Experts of a small language model: vocabulary 5333.
Below are experts of layer 3 (counted from 0) of a mixture-of-experts language model. Rows are named router (the router's row for the expert), up (a neuron's input weights, with its number) and show model dimensions 0-159. Each number is 128 + 24 x the weight over its row's rms, rounded and kept within 0 to 255. Numbers have three digits each.
After each expert's rows: a language model's description of what the expert responds to; "gets" lists some tokens that make up at least twice as much of what it gets as of all text. This comes from a sample of Wikipedia text that the model never trained on. Tokens count by the router's weight.

# expert 40
router:163116145107135155116088140135083139139148156165107114158165127112136150161097143118120137124112153184103096100130129125092127087110120123110087086159153137114114124122133114146144140166120116126208145136138152101136100129129131130138130106154067125107140139114144142143168152110155133138099119183133125133137125126121149141108147126104115119103149195128149124088161148156104139138137137190114138142117108139045144118123095120108099127102098121098099090126126119139140149124115093
up1:129150139107105129113130131121125132118127137133159146111134137099168131129163141125164149128125137154109111132096135086122142135106133173148124124146154113136177114123150159089114114120105131155186147096095129092146103137155101165090109158111164136106107148171127110119100113156148102128127143119140101085084149141122141097137145106143137115147103144119182134143171160123085127134113125134126113162096100111127146101151115093153084147094117196122110138172099163075108167167093130
up2:130164128155176114145106083151140123102088140178163142099134144156125121101114149155125110128126097126125092085133072111122148122128166171094180136122120146130153156151163141138113148160088158089126150105157127142121147113186087122146159144091110079177144124145099100108131131116131109099148149156136139122148133173146100142139118130088124099129120125151108113148125149140100110100107129141106118100163120147093127110083128142125148137079147160094120127157097102108128119135115110
up3:164103105135118137115127121110141109119135134164154138152095112140133117101110102160110141154127092176085098101163096125142119102175125102098112155119170120105150123148103118103073153105101132155150119101147177124107102182151137066148154151115113153113128154109084111150123150131131124123113108176139139123127158111156109121122090124108146135124153174154123115128128114133171160134112101145128090159072121143145155110149099096108145153124106149096139123104161091143131164118163110
up4:111159123162088127113147108142070119138100133093126094113154136160123131125116082131137162115144150118094144137135116156146107113160182125085110123121136133130141176145157121151138087114135117137131133093146137075149118143138096152122109110112119154160104177111104138160146092147104128154160139136113103118162106160107102154071138171114122169115100139133153150135149105143145127150131151116129140132107121126160151130082106135159135080134074155172108121113112140090135123080158165
up5:090110151136120160087141156119131113112132146151134141145109162129106153147133159139118161127146115130102125140148147160149107090157168108122078094136094126128113167105087123136119114139104124120114132102166103129148136151116119111123178149137080125144144145118156107194126133123134108142152115116157104132135139095123163125095113102126140099106136104131101126122138168084119166109113137161099083093114076164082127110135128141144104166156098113136096159136171091165182163105149125
Description: Word-final suffixes s, ed, ing, es on nouns and verbs, including possessive s after apostrophes, plus verbs like made, took, back.
gets: "s", "ed", "ing", "t", "es", "ings"

# expert 19
router:144131177101146157087081113123102118140124114140159119157153108138168145119109148077148107116086148099145119113109125161104142140122100129110112119156091164107108142119107115122129110109107140110138140113082133167075118134166127137152116114133141164165124162104155164138115138158109127160145150161102140135123069160100121110085093137120148129132142120164120111131084140183121161126141164132101130123125125146129137132148118134142055106097116132101103137112136107170183143150091107
up2:120104085130145106154179102127150114122128157074131147117159159157108164164102101139095101136114163140110143130106098088181090133103131090144150121161105147117106111094101170147094103110144104145150180110085120143143118145161127144156185120157107163082132131169160163093119131138119094157145137118105117119097140135144174123109151121136123155155103107122125077108113144136122130152120132156135101106139150109114166120152119163142140150116135097108119128135130135147161114142157148
up3:154148138156148119167120135128098169085118152121126118122112111110168085147145129083124118118165149103163123111119110096122098155178096134120133124116127109117121147103100095161138127160138167103116099132139142111137152064115134165101158088177141106149105148128185125120113146130139096155099086121101090109155096141105123121102084137144112131155141159108143164135164115106109108109111139151107084109134158120102107172153131143159143101162155114132120126123097141175114134124089148
up4:165111083118156128124163125128142131167164098114132097170116138100129115160155143118111067089170160152108142137091103119112164151122159138143139172089129129149106111089101102099131074137093100157139111106106172108143132109148126144117109129160154165132114097141106098104120144137110110134168123155117159100157083130147150093127086144133111121113118121088108112137117127141077126100097104095149101116142104149136115152111152143108122114147159110111136147150115116133075139110090145
up5:125110124113133087154102154114116152166131127106180120106134093156152110146141093087118119142127120110117145129085146102117125090127146107125090158143076136111120153118133110149134146168125127116161112109088169088151110123113094120126148144186153157163124162192165109135122136125106123129108140073129148148103125140102147108090182119155147130126107081146174110174142111103134145160131135122114096144114125118119150078103112117154151117104154116101136147107148152143099143102158142
up6:120101144142145166129155127079142142154148146094151124152119140146114112111149146092115114104175136139137143139112085131100145073121139129107177112104138121150120108112137127169171155128090131115085185127156167167138126176140142173130076123115131146132161097110111107123123113136107133142132168152102106124180152116140141124156124119119086093136165103081159141135119155132127139141104103088095137120165141131143124119172126121110129113176149101124140098127119112148095141180143098
Description: Possessive apostrophes in names and titles (Colonel's, Let's, parents'), plus words like World, Team, off, along.
gets: "'", "om", " World", "ley", " off", " Team"

# expert 5
router:127131125129133152059130147109107105156146094176146110144131109155160153153120110107116147096128172164148098109131149123129111112163132124083130088144161146118150103145155129142144117145091180091130185101125138138115135118139116120125168089136074115146130145140134142132131162164143120131131102132105097106141144150065151184109118147101102099137154136083140148084128119133115184153115131126103145153080112134144168139142110133121107107144113152108085117088127111143142106144112128
up0:155094136099113094103136119115157103173147154124168148148152155119175141147139110124138158146109158126171112141167106126147152110102109108100157110130106155116105095092170156127082082086113108119167084110103156153095091159118109107140120120142115143133133092133088099159161158168133164105145099161162120142142108122120115114133101141134112123155091130108152155081117148121099103126110150141137100145139114136166121116152155104135121156099136109092133174132160137111113152138128165
up1:148147092160126157121168129120086152101143138139124087111133140124080139120085166137129141138122144151131172159120160107096134100129125122104154153116110122092166096148101152109148157109140102132132150168142109102135128124152106120147128151108101114108156096137137143116170121145159148124135156087153154109161100128134075132089157129126159092146109132135072169093161129107145125112171158149154108101126162113144122086102123139119091160164134168137102107122087122096119140091112098
up2:151132107132155147149155138136114116128097129141118140160109132130157129110131101139151144111105103140137069131130120135088089137077142140116116101150090100093090152142166138110160142089109155125091125109124163160151146131114133127169132150126095099143128124108118123097138133098137124164161104137109101132130065132152068145080120174144102160098145153105080137148107102142119155111117154129102121093126102162097103107128091168139161165141094138103116131131144128087116170168117118
up3:098150152115143135142143094119132159087139098119112107104135161141105167108108152126151145090148082154131160094134119123107132123146098103147139183114150158118147167091102115097141120168147090112126166081146150117121152125150115101153106110104148093122163145114094138142146095106151113156113130193165139108089129145116177135126131135125126090142126150118154098092141082128071123156094111150131134153158082121125118138121103102115100125133156138097107130122124113087163142145152114
up4:126126105113137151169130113130131121116153140131147117164143122089106096111103096131103153083124146108142148111134154167069093064114113130076125146130130116126155088161140170155138115118105152167124166119127136145088182098144135148124141157152157134105141156169141117160151114107141149120113128112141132128183092087167121162162139145139146153099098176113129155101142114129138139182148127137125117111126138124106163153098125139172167116149126128111074148128112108149138136147150130
Description: Inner digits of years and measurements, such as 1'8'84 and ('9'.65, plus pieces of place and institution names like Min-ne-apolis, S-an Francisco.
gets: "9", "8", "5", "6", "7", "4"

# expert 31
router:127140130128139139139097120117119124199152125118133110164156123120148138129113163117110113101132183146113101125110143121110160117161150089088145105137099162079109118162119102156121120148085159068157149075109144135103103104152110168174141096129075155127148133125140151137155158167102107143131118124138109097128087135121162121102119167111097108149127182137127140103130142120126163146098121132115125159124131143090137165129121108138098122120124130064076138102151108130116135117113135
up3:100117140159129140096127142156135128143138169119110150158106099135152111158121158140121133154161112114103143107121084131159159100110157154109155132117118128141104136104132115114162111150125118121098095141110173142096103150100116103177061100098128127108127152102163162123103135093099110093166153096162157156127084075154165149110149122080168135122140128159167108104125148166131115131141150120119117159171149108114126104118112123143139087103146160130114110159146157087137108139120099
up4:125087110121135124110173100089107108099105120145092114098106140167111149136098128091152123134142137104155107186132136088100114156109098156173136126157103113126121133144120127147139145134118129104125088183107138141141157126136094119095102117112104152104108101102096125101152134166157114086099136142113099103099131094163129125180141150161163123111133142147087148125124099146113073133187155095122134155143103113128131106105090161145142146139111141118162109111137109127163163156143157
up5:149094123112126139130129111120159139143126086124154157100148162164098128173131120120157106088148108103105142140144139149154123118158144118077100127155120120148079175093128138160142148109097139129113142072156146099142149172142100083135132145149143087143149108166146104163122116093148108130085101167163103162114168091117140174102124147141125102164156159167103126140096118144155113111114095089100128125118135119116157168117101135117106114143120089123138130121122146164104122156118109
up6:161115143092135100134150157111158126133133118156114112108143156082153135087109118152149090137109185136127122137140129129141143130153145151154135082104153117115128147135143085125146110124150095101161111145117108118142115161116119131147133142162109095123165099069175145148132129111142117116137148134096153109160166147100109085090128105141132157106149153161072128163101155148137116159123157198157123166116115135081120118114096157142143140169106139082158107145148132100144154121146123
up7:115077129155145115175106142126158142148105089160144166131149116112169135160104150131150142165148130159156149146115113087151144125106153115121121096122121155107159095096090115144126158116162117117099130163153155094085144141107116095131097136146109150117125155117118155120137167148144155122114149123127122162090137137162147131156134134153151148097125115143166103130126085160114110103109168100136120118154158158092118143136132069177148153104144109095177102121090134145092172126137147
Description: Single digits inside years, statistics, populations and ISBNs, such as the 7 in 1978 or 250.
gets: "9", "8", "7", "6", "4", "2"

# expert 26
router:128103146108159141122135115103096092154182184133156052130133146170142135118137165127129141125122117150129114108095138101112132140128107120102144149171135151082107093134156104175158113141076167100162125102136174155092159112097117141135127100176097166129133159105116160129136134155110094138136094111122107107111115166109103142106109143151136102138183141119120108143110126112096150156115128151122131159160083134105141141089138110140118114119132094138121085127103105136132144156140137
up0:143113140121108160154118126128160116164162089140137077109100120119148173126151099138157108123111113144133162156096122107160157095098119091146126119104155152122151113108116156150181119102141175099162137142101155130085102151112113085165141096134152138097113130155132122129131144120133135120164139152148105125132131132085156098107078108159179122139153170141116088107152086145124153117154119113119147175159133121160110151087140153108118155119131185154121120114108126092116164117131120
up1:112189185102093123129125126135123104103166132126170134104140127092106129110141077102125105127110164145168160165106146134078155094113091129150119145133109171155132126082125143160124097163130109126126139123111145127166100163106118126165123118097126089122118125129144154109125161135117118146136128075123124105110083146090155107114160104137087108160099100100165162138109167104101158107137114128127123109101135144120143153130145099136108143162116149139117092143111104094135101095140178
up2:141130125087152129144093139098127099138122135100153124145129152151112112111135122101162104112129103101142119128148128174078168142095127108126150095147170170142151150143161186102125105142130148166142146148143141142097132165157112143178107123118107139130094137118107122154120084121106138132134155156129088139131084133085142138111163115069176091168131106145095100113115116092120103096119102145152124158109146124109150117121093124128108117115167094124099115169147118092168170142139109
up3:168131146110112152149124087102167107116136100128132151098147117128128151140102091096117133161152143130128133115099133155168166085154119103131168107156162150152094161165100155147133100128107118119135152095139171084153141145133160131116138121127137140141137118135090131162115089124146134121143145088088084116122124135143161129129164113123127071139159165143164138140111171151133158154150087099160150129129134117119131155151134154107091061168150156130122093142139158092158140131159116
up4:113120139121088127115098106166083096104161141137171152130135194100156133153103125102131095120117101112105151108180143087129116130124144101133121146125131151148127146146091084106103112171132120158096160097107127075127137081113138119146127133122132129115104107118117117114192161146117166147162144115170144131135158153134111074087106152166138106138109135117152149128118149136142117146081111147168096123135142120128119128127137111129103101117127150128157155195116168108112126126100158
Description: Word-initial prefixes like con, pro, ex, sub, comp, and middle pieces of longer words (ecos-y-stems, ne-uro-logical, Ind-iana).
gets: "y", "ro", " pro", " con", " o", " E"

# expert 22
router:115107156092142147145128135128117132165141119163127108148142141105149135128113128109097103129124142142138128132112121109096167138113115095097108130136116185158123082135122125174123103128110172077132179104137145085132112128170140128142104118118128153152155122131127163151149155145121087103141094159156080096116129119057167115122143150103155094143126169144139128110117107147090137143131121141096171159111091145147139153138143112118124132142136173124068113117123069097109164103115092
up0:125166109147132130155125134142096149133089134166101131166108116077128112143104161150129156121086186123115076151124102132092141165152149162125138134125121105122126134091126114103092132157085125122105093129120149158162143093147114179094132119107103135139119120116128089162137141099145118095158144167150112086100144159133159158114096124132132120140157096165110156150166127123143138153120143139148113134139116168135114089109102096142117109156101131095134152166132160088097171165129155
up1:154121126137162129105137150103121183132149110177123131142149095124132137132094151089085126127102130088135162102143132143054141142098109119150111168132110107116100147117105140128115134122123166149162120143110155110096149141119160158122131142104107132143142162160161149102109178080152156129146154150079140126144128096140156137128142089123159117145152154136123146122080108136107117169112124125130122114101144148129135077144105166179130087097132184146128081118135153090128147127097123
up2:167105137152077164106162131119142157130112165105122114121098097121128124154144074100155150138109087179082127111132145124142159129159127165156157165159102108080154142097119125142108129147099135133104150134143169104156133160149130128111159140098133098119125138188134106167143113128162140149134077096130134094128151121129135095169136098116104114121146096129096154141154094113128125154127135147123147154108135150108113156138160131130110084158146101099097158122149170129095115169142121
up3:157116146096119162146091152147147099162115122164173096152110094151130140140127146130135106165125138177185097161124106157123109070127105160133096150104138134143151132132158114108091097121088131145107163081099126100099130151102145151091153120115144121157128178144108120138155131118122162158107149113144134159163119074071137094128135112128144139151127134116123123086121121112083147137114120116105113102120087132133113165143121115128155092120144129087106154134096111128101084103134134
up4:101143174117090154164134076159105106097110159168140128114136135155110122108113154107134089144136110172148095119111148119136170125071100108147155136159094143136101145128093162151145156118151127113152116091106136090101106098146128185102145147108107162153102166076145149147121141105108137120138106077102105106114133143093155122135150116170095158128131159121117148125106133127161097112161162129138155113148155130121150168135134096103140110137125146095089127113128128145134114091148117
Description: Month names after a day number in birth dates (Born: 9 September), year digits like 20-21, and slashes in coordinates or tables.
gets: "1", "n", " Mar", ",", " February", " /"

# expert 12
router:160122126143150130138097147163109067143142148120113116118129170117129131146086140119139102109125124172109063136081153115118158141146121068118088120133112182108120090107156114155145126146121119104141114107117133120150135134164121139123155090162129173148117152079123144160156161157099096107134138165132120082140145134109124140103101110144108102179140176121120131123107159128096142168136153162111144152125111141114154154079090116126125150108117136106109109115159112078115125155136105
up0:116163109123152132169129099147155152109133083124107147170112110154133147130101164116107127136175092106157132092143124154120111121145146080145146163133129120082157136157121127141130097108114186122138163130157123119125153089146105131147133098107150119139112179114112147113134122153107143137096133126106096153095135097086113144141078158128142097149113100129125142164145101104133146094103123180090171149145099107085121137116132134126147153123165150138132103172102104149140087106126067
up1:109125137138106127102081141149122161127090074155098164144104094081128153106099117157107110076089097119149130128094098171137112093169144109120115140136144092154129155118132123151150084101109136143139123153138160096154146100136122120144074157136135102079125138135112109143115148077137129122129154117096102100151162138152100133141114118117103097109120162097108134167113097127110143105109170149150103121096120127155137143135143132163160158176122143094138127104121160118120156082149110
up2:102102123101139133110154133122095110093140105080137131133146161117157099179145105157078178136114114133114139148100139163118089161107121125084090147149138164064138157112149156119116129126128160121091104162147134119133104129151163104150097127164089083131121121117116149129117151103150102170144094112098135102131141143103123111076174154120131162131109123132150107147122167130129119132154148110110097095142152123135146112111119150133163092097135126106150133103132128134137082125178174
up3:117112149110082134081097077153129149147099118138120151151102186136147101135147126160145122174132100127113100144176142152152132160131165133106164115147125159098142083126150091158112095173147119150153162144136135134150080159159115135127122102113119093110155119103133149151172116170103106114100131151120087094149134117084134092100114135149093151139113082124095108133157097129114134152089113097118144171102143120115129149098132156110101133122122155122151096149123141129116123135092130
up4:131117148149152116174124105160153141144106142144144138105157167111165149140170088151163151153135145143121121126187098108083146137100130067146088148110151118111125140143144080133097144108150156108138124142133110113113118129147124111129127166098172111129149113147082153095130087102127093149118171167104147109128154139098168110126161072134120123123151144157128092124147105123144136168087114142140116152126126146140139136142126156084156120156183094098155117118143152143102122122098145
Description: Title-closing = and == markers, closing quotation marks after song titles, and plural or noun endings like ers, es, ities, lands.
gets: "\"", " =", "==", "ers", "es", "==="

# expert 28
router:122128108095183124103110107122113142167130132127127063139132109156144143136109135090102150110132177136141122103123112134123132109112162110112128085164181153110124139137177135136159116134094118118175148109119136154095122090138168150101115093114104118129133183105126141142129127143092092102119152111158087081133131109093111134114118171107134137117167138130150141091125129149110144178111147120115121193142124130117193125155094121146134111146135141138091133119180096131156133103120101
up0:131038142158128123109116088143121138136120177129108139148108165140102127128116176093184114128125154120107087097125154133076129137185174126108131100127104156142116112088160150114136108114128115105120104126108108120075155123126151142094149108122077164138099133121100115169133106095107129163134146116096164134127133136102117113120137157087137157104112107107140079131168127131132154171153120129073097118143095155121146117131122101135112149103116141127115135111121116129137088140146136
up1:156106099145136101140123122145113182119118119120109086093104129164169132105130111161153121118144146091073143140143150092105128164146152133097135140148111140139119155086119162171128126109087149137119172121128119154141133161119155140086139113111135183136156151129137142092133153127105139194122078133124121170141101154114096119111096171144112130132119102112102109117086147168100105143126149119117144095151137129100118116148150139148115127096136173137141143153160132098132132184140075
up2:136097130107154105142088147144145120178130117156106137149160138095107091144093085147133103112110131140110177104149092083098170086081152157164146113144160140113104123117134147140109105097148115161118116130125129155132131178122114162139087078093090142126121120142131124136139115126107124120135129157141152146139162146134173131113118122122083165091120165120172115142130157179116164136134104132155114128163102128134138169160133111096144135131073126153158156119118145130130120163103093
up3:156131128098120125151120110159138128118125106146181127125136129102111142153131115163145159098150151142117127082114109153087102139160155142123119155133122155125097145156115169090124076105086159117103133120147125140106152119110131119110118096156058119136155169079112162118130142149125134152174152130113091106064094129064098109124114137136145147150161140152125089142096123116086119128107118116143151135141138166125143102155156117130111142143158148115135115151169138143121175074130148
up4:135097123095151066114136163123121155136129101175118134096175144129144122079116136126103153097090140134171132088178124098111120076108144099115134168119138158113108107115163097167120108178149098111171136143143109155116115130116157135116128124127147124150153113185101125121115135092093139108072143131128138079145159113126163119116121114138106122123110175112132107104154096150131107144138140145112116176147115111126150131136107176112142126150167106105085119115135102147123099102133135
Description: Capital vowels and capitalized pronouns like I, A, E, At, My, plus second pieces of names after a first capital, as K-is-er.
gets: "A", "I", " I", "E", " A", " At"

# expert 4
router:126119156105175128135098148091111129117126105127132088153179107118151091124112168096087139088088141136109096162140130115109108105107107114103096129162113148151114152134183100141144137149109165104162165108115167141106123122164108145169149135116117162144158153135154140149118152164144123094127129121137115096113113121131138150125135178113105117106128125096130159084158160160119129123122142144090126157108148170078140145161093123135147072133137093136107123093150114168141113119101098
up0:150070120132117149138112111176147130107089095140144099138136135078185137152118151148143083132103162153112119118132156120130132123132158125098122129138112122143080173159140125149080111147103138106094132114147111149159144159088122132153127138105109099121139145114103109139121151116123109127125107133131080153083099089161126124088097160081160099163133134143134126114102171138097129116151167140131173115100128153171166119123128126134141147129146083138099142100113106132149163143081165
up1:116109170123135150118089167136123125123115166108128123144145140135136156169131151135152135135138124117116126101151092124110120095124169164108093175153139166120099137125145115119185107075139149160095091142156178169093085139148106148124098114123126161120158160129145131140122123125102164156154157107138105112129103089111109138122102176165133112093151161094128168132139125189121109117086154078131100103147135149102110133118111097097124146109102148146134165094156147129133130116116121
up2:156117160110100144123142179134081142114114142180136140117098112155124097140144149120171147093115117173099131127138131105095107137140127129122149172115147122100133127125137106105150083110127090149124090149144104107084121152158106128152105112132144144124145128107148182125153113148115140142135135089160140146098135118094140137103146165121147095106193112096146104149097065127165156129094103147112154138126144136084103135111134146164137105126079125105092093157127135158124111134081146
up3:095188178140125161150104099092143132140132155164112144143152164122139122156164095097162139115121191113105160105142169129147110086150111127110093139141144127136078116119166132131145098160087135130174111135149133111132138114113081102147066121099118118119157123124147109101144123132142114102163104160115165143138158113112160125148119117132139105136120163128177148138100107088120147134143115130094153142140122156173099118087124110137121127103108101103132107106164117144168106154133144
up4:108086124128134112172105172144117157130148127137160145148139085155141119071143154154108135133113102110159125137091142126146129109125145120130153125129120144117122157176099099136142154146100161107110142125133106141084170066117143146135173092149129157113128071141125133106113142102166084097090178119120112111102137147135139143125163106143151157135129156124153157099145100154102109120129153114098145119100163158112148152113111117133101113170115094098156120118147157141070172124116108
Description: Short lowercase pieces and single capitals inside foreign names, places and table entries, such as g, ag, or, plus ′ in coordinates.
gets: "or", "g", " T", " R", "ag", " F"

# expert 17
router:190119194130149151141092146113121118149128119149112123142167131148140128174136118123108130067114107143115134147128120089125120118140113151106095107217129136102076103115150114135141100160070142102134128129116173100100138085158118101160133109120119119100176132139182176109107106169096125116145091140103123118098107164133107114120150167124136101143136134138140132109121133139118153101144139135120129113078131147124158140096147092143127143125124139132119113146156110152133158129107097
up1:113139170110087126128168123149117164109131120120118136162124144108133158157144157144137152137140094120120158093142147130096122142163095146095139123080168123111149131166126077132165118099085146118111154108109164146145106102124149126115092094113105155162098080080094160104098143146118148101107132157116173100132158117110177092130112172096099147162156161129148105127151100162147097100132143114095107157122120149149117113153125153133168120151137155150140130149118132129126153099127102
up2:124139125151104117159097123131131101099133161131125096114117115115118133172147146150095162093119112104144127115100154111141098140117165105141125126152148171099129111135147115146118109189075107122115135108092162134141140147100152141133125125118094125132107153092133145159122113082129108135097124146137138079088107113117100094109179146132108070117183108128143138126148144146096172130156110202149135157167136123105141111117130121172159141142129116140104087134128172095137160122129080
up3:113148091099130101073124127083125153161092105140138133145122076106167137118154096116155153102099110157164150121105106157097123120130134129117133158129132153139167113137153177112164109113118123152136137120094148144167140115139111134103121130128092095121113107097123140136118108097130153186072144129129086161150107127105125153109112094097168144130143150126166098084152102129119090114127140159136095108122107089147125146100131121116141106101132111131151106177160130065128171130149129
up4:111130133158143113113110149103100114114153086096148112107131091094140116169134121144115087097157164132136116183084090119110099151113080108147113107135098118084120160155135113148097173129103098140083148137099145139124107129144165131110087141150131093119100118160154164126092164120149093147132171133172112153167143106107126118152126165130103099130104159116089140143093109148153083138109138142111157141114154125176097121126124120108108136123157124134154121135152121161107158145108101
up5:155158190110156140156102118120102156133111151133111117145146155165109099160133125115114140139130147108142131147140166104136118082145141117071147105150113116153107133111137127115153146105127139149157159152090130105135115148137129099142139107107116114187154111143115123123160156142129086157093100142100106116126112094132165155133134142108106079125137082138137150148147113184097134115112113109125106138067106159128100107102104092189069098103099106165138123130105131113141119096120149
Description: Second or third pieces inside longer words, right after prefixes like Re, St, Cons or Trans, such as Re-b-uilt, v-ib-ration, post-ul-ate.
gets: "b", "al", "ic", "r", "ir", "ar"

# expert 44
router:118157162098140132082059134123130132134136149120086112188171140099173147144124139095080134135128157163129103139113147164107118148131131145098115121134121140109108108157121152142156114100104147080090142107090127160091149127166131184153131098134127098119144114137140144158164145139113088126116109113129103095112112164132152132119112119109106119126108108115132122099146146147105171172101166120099118173130114152164160126142122117119126088176129133122119077144131104154137136151089137
up1:094130115136139147130140172112121082120177140099126132127125176114095167142111132128130145099122102144160096092117135121124139169101121133074117142149145153149077141122123118102133128116129099111129150160107140148118147143146128189093158149114159118145143162122112159088142160141094110133150180157118142124168092141143093115152123168133161128143151146115116147162155168131147156163113096164158106147113160099153099164134117161125074110147119132123163100132111141157093161142122113
up2:152142135102142143126106131167122089157101110131098097164132114153145100169146099136122140113119124133141100167109102117169134152141143150129090079101108162164121151168148115153135154181135155108119132128134137103143150156135122103091138140120103141096147101136097164086186128090121124170118137107085095114122091101097113111131141163107108114093108166088152145128110133125137130135086130177119090130141134115135100083136114101138154163132140146110131156131137157131138094181092136
up3:157086123147123135089107107168112151139153142147122141142129138111113065171104128127109107119152123101161121116130127187140146130155157071155144110102100124133088117137124082163153136107158131126129140136148114093098074153114123066166105113158132113130097157125132132110099120162195175142158118109129143091141105102133124092087134116133130141142163138149130157143141133122159116138139157141135095157133155156124119124120136141133109111151078124115112156143093122152156091108164109
up4:134180099144164115141128145150101140146148108139166133163124102164105104151149144082159109141158154135143143116151129179103140089129142104142130129173121110124110153165123150083175136143091123117095190150135124123106159079111134173090121095124138135118113134148149103123123149141115125100063154104108114112114155150112141139138081139143164125120169127134122151087114146134123119177132141107125119151130148152115122100128148141113102088184124128159110135135119133105088148108137084
up5:176143140117157161151104110128164132146124155152105131144164109136120119137078142099127144107103166132155127110144095153142138140095176098116161121140117122108130126160111088141099102132111153155103155144111157178120111153098086117133099153092140149173122132096089139093129107132156123167158108141095109097101140148171123079113088142121104143135137129123124088090120145141137117117115148093151139162110129108157147104100115092125139163181147131096111118128118086116089131181133137
Description: Auxiliaries was, were, had, is, would, will after a subject, plus an l piece inside names like Arlington and Arlene.
gets: " was", "l", " were", " had", " is", "ad"

# expert 11
router:137132144103164155127113121111115135137191118110169091128150078126144169112111143100069118137129151114124122146145140133130173141121113151109122093170152141114085150123099150156132116093102165084142132108113172150093172098181117126135145087175131118106132172123123142131119147133119096118119144178105073112099137117099135123128107181117168117136146160168140154115105122125100134151114153137124120131096113141106142154133110118116107131137159157122115106123140122104157122098080091
up2:118124103126099119186120163154095128131129105112131097115128136104122148147153089140133146149100184147121141137094103124114110096158120113149125121126114131100129172101170128131126136171148184125143151105134155134193101135097169120146120132080101107104136137173113108130142160095123150128164103111100136098175134124130136103124159123147129112127158114150152164094159104093115146160088112132096108171128132097137099142144116089092143101109105133138109144157106150099172100114093147
up3:172088119152141097110115078099117143127122102129111129143127111165121109111143096122133114148119140134151126144151107167110128074119097115150112172147118154180123100108128098149159109144083133091096111096105152131119118076088125153139095133133126086133118121171139128142138148150139091149136096149126109154132139142156115063134137119139144100122152173104123101118121140100091143168089095126100146111141110152113115115157164115123109127152157163087156118158158153122081131125105086
up4:108125137157139126116115136180118122152102105149148148127131155143177158146139095144136147154147116163123115116152106100115109103093108129141139166151142149119107154125161117105165083106160087148165098154091138121133116186129151148100138099123132156104135157120161131108169151156091108153157139090149129118182108112153148076142134065137096158140108120088129096144144086122145135152115100140151117124124127127149130118133159137104133087160104144084146145144149117105155121136100082
up5:133144145104107117150135154146081129105168149099154135116132145159157105115123184091121095140081119122074160141115144134136147120169098115128177091101112141165149116176122165117100100104147188117141157107157130132106161110170113104105103128105089129141125105116132128099143149146125116157105140109099138146109135122161110162164112122088148104117153112153112148116096143137119134131107138125136142097160110094150111143168166142136135068111120131154158114082154128109147142160117148
up6:143144129090110131094130162131147083155158096131125144145128091116162147081118130125114096106134164161090118122076161078125112150123155143095147112117148113135125092085132139158174135148155100130107123149114107085099136084147128123101108128137162163107137121149104132113151137104093153173092095106118141146124127182125100140122112145146134113121159113096122123162164147119143093083105150158121169143120133158100127099132108151091110169111130143118161108154079157142113145139142128
Description: Hyphens inside compounds like North-West, Anne-Marie and Man-made, list dashes at line starts, and capitalized starters such as In, New, National.
gets: "-", " In", "=", "In", " in", " National"

# expert 37
router:133174099127170152126116148080100162180137123131143127132176139134133095148120119076117139113108123115137082164153140159099131105165136122079107087135152159115126172115141098121124068116124141138176151111097154126098069166112138139147167110144136109124120144150146139166147135132131097156142141125143106087145144128097166134091115133112122118117120112141127117123118127121130125176099146113122121165116093150124170161136095127158113076103092128099116161107153120114136124151094132
up0:096130135098133162115164115101108155126092125117105159160110124142115157110156120096175114135136165160131086122090127109095147121132174139121113159148035149131120155125131155136134109121124096147149086117120095118093150137141168110104115137113105154142106122137165101167145133139163169091116142105151172094111111157111151097125128116098136144105126129116117087147115128139150112150136168141106105135133084150150126116085154112113131109113127146108119114076145136156135082172102123
up1:168101141135107151126173140109112126121140132103184110102119088098115158158127106156143172137155085167142134124107105136085146110133099139128103110124138147114155098134131158131119080162133171096118165132120126101148094106181131114116135143172085095171136154140153140149110144105140142137156121161149094077128114137070158136147153159148122148118139099150091103139119118136121184107139141116117098124133154124129134126106066159122082153137133114104127132112143136108162130120122159
up2:094146137121138128125133093076158156122104113091146124125159138113127137094160175110166152097117167127125137116085087125128154165151140160143116135110155124112114113153138132156146130146129111132143186117116147139112170114108062145123140129135150091157164102111126156111144090134178077108102122158080115141167120125146121136151136124159096148142151132168122109091120117138109106120095125129097082164146120093157108149147081108107131111088120134107157109124120136115163131162102102
up3:177113093132155122112066169134112131117161126166138105145092139151142142161157122105165157155118103157115085098128103111144129144094095095157113118130150094119133126124116167139171107098124175155138117104118104113108122099150128092095105135100151173103159128124105153129132132165119151122168116145166071124144136123134122148096145118100113142130150129155118097108128125165091118143109109102112167115111119149112152109151142132117099129094109129163126125165147116152071097130081100
up4:137135099090118118145127103165137148114117143119129176129102111150111147149100169155143081097151133138132115121140169123134106127149149116123112112120088132102140136155102161137115088130103128102108155130107158135137111109095118147132151143134098088136140162124119138142138127116113140157130102146163123101077141102131081093146180169105143148166109146119166110067082097152123133166111125092139132139122114073158114082096141148111155146128113122142116153160161145098144094174168099
Description: Second pieces of words starting with a short fragment, such as d-io-xide, tem-per-ature, f-ace, plus bare spaces and pipes in stat tables.
gets: " ", " s", "a", "ra", "o", "al"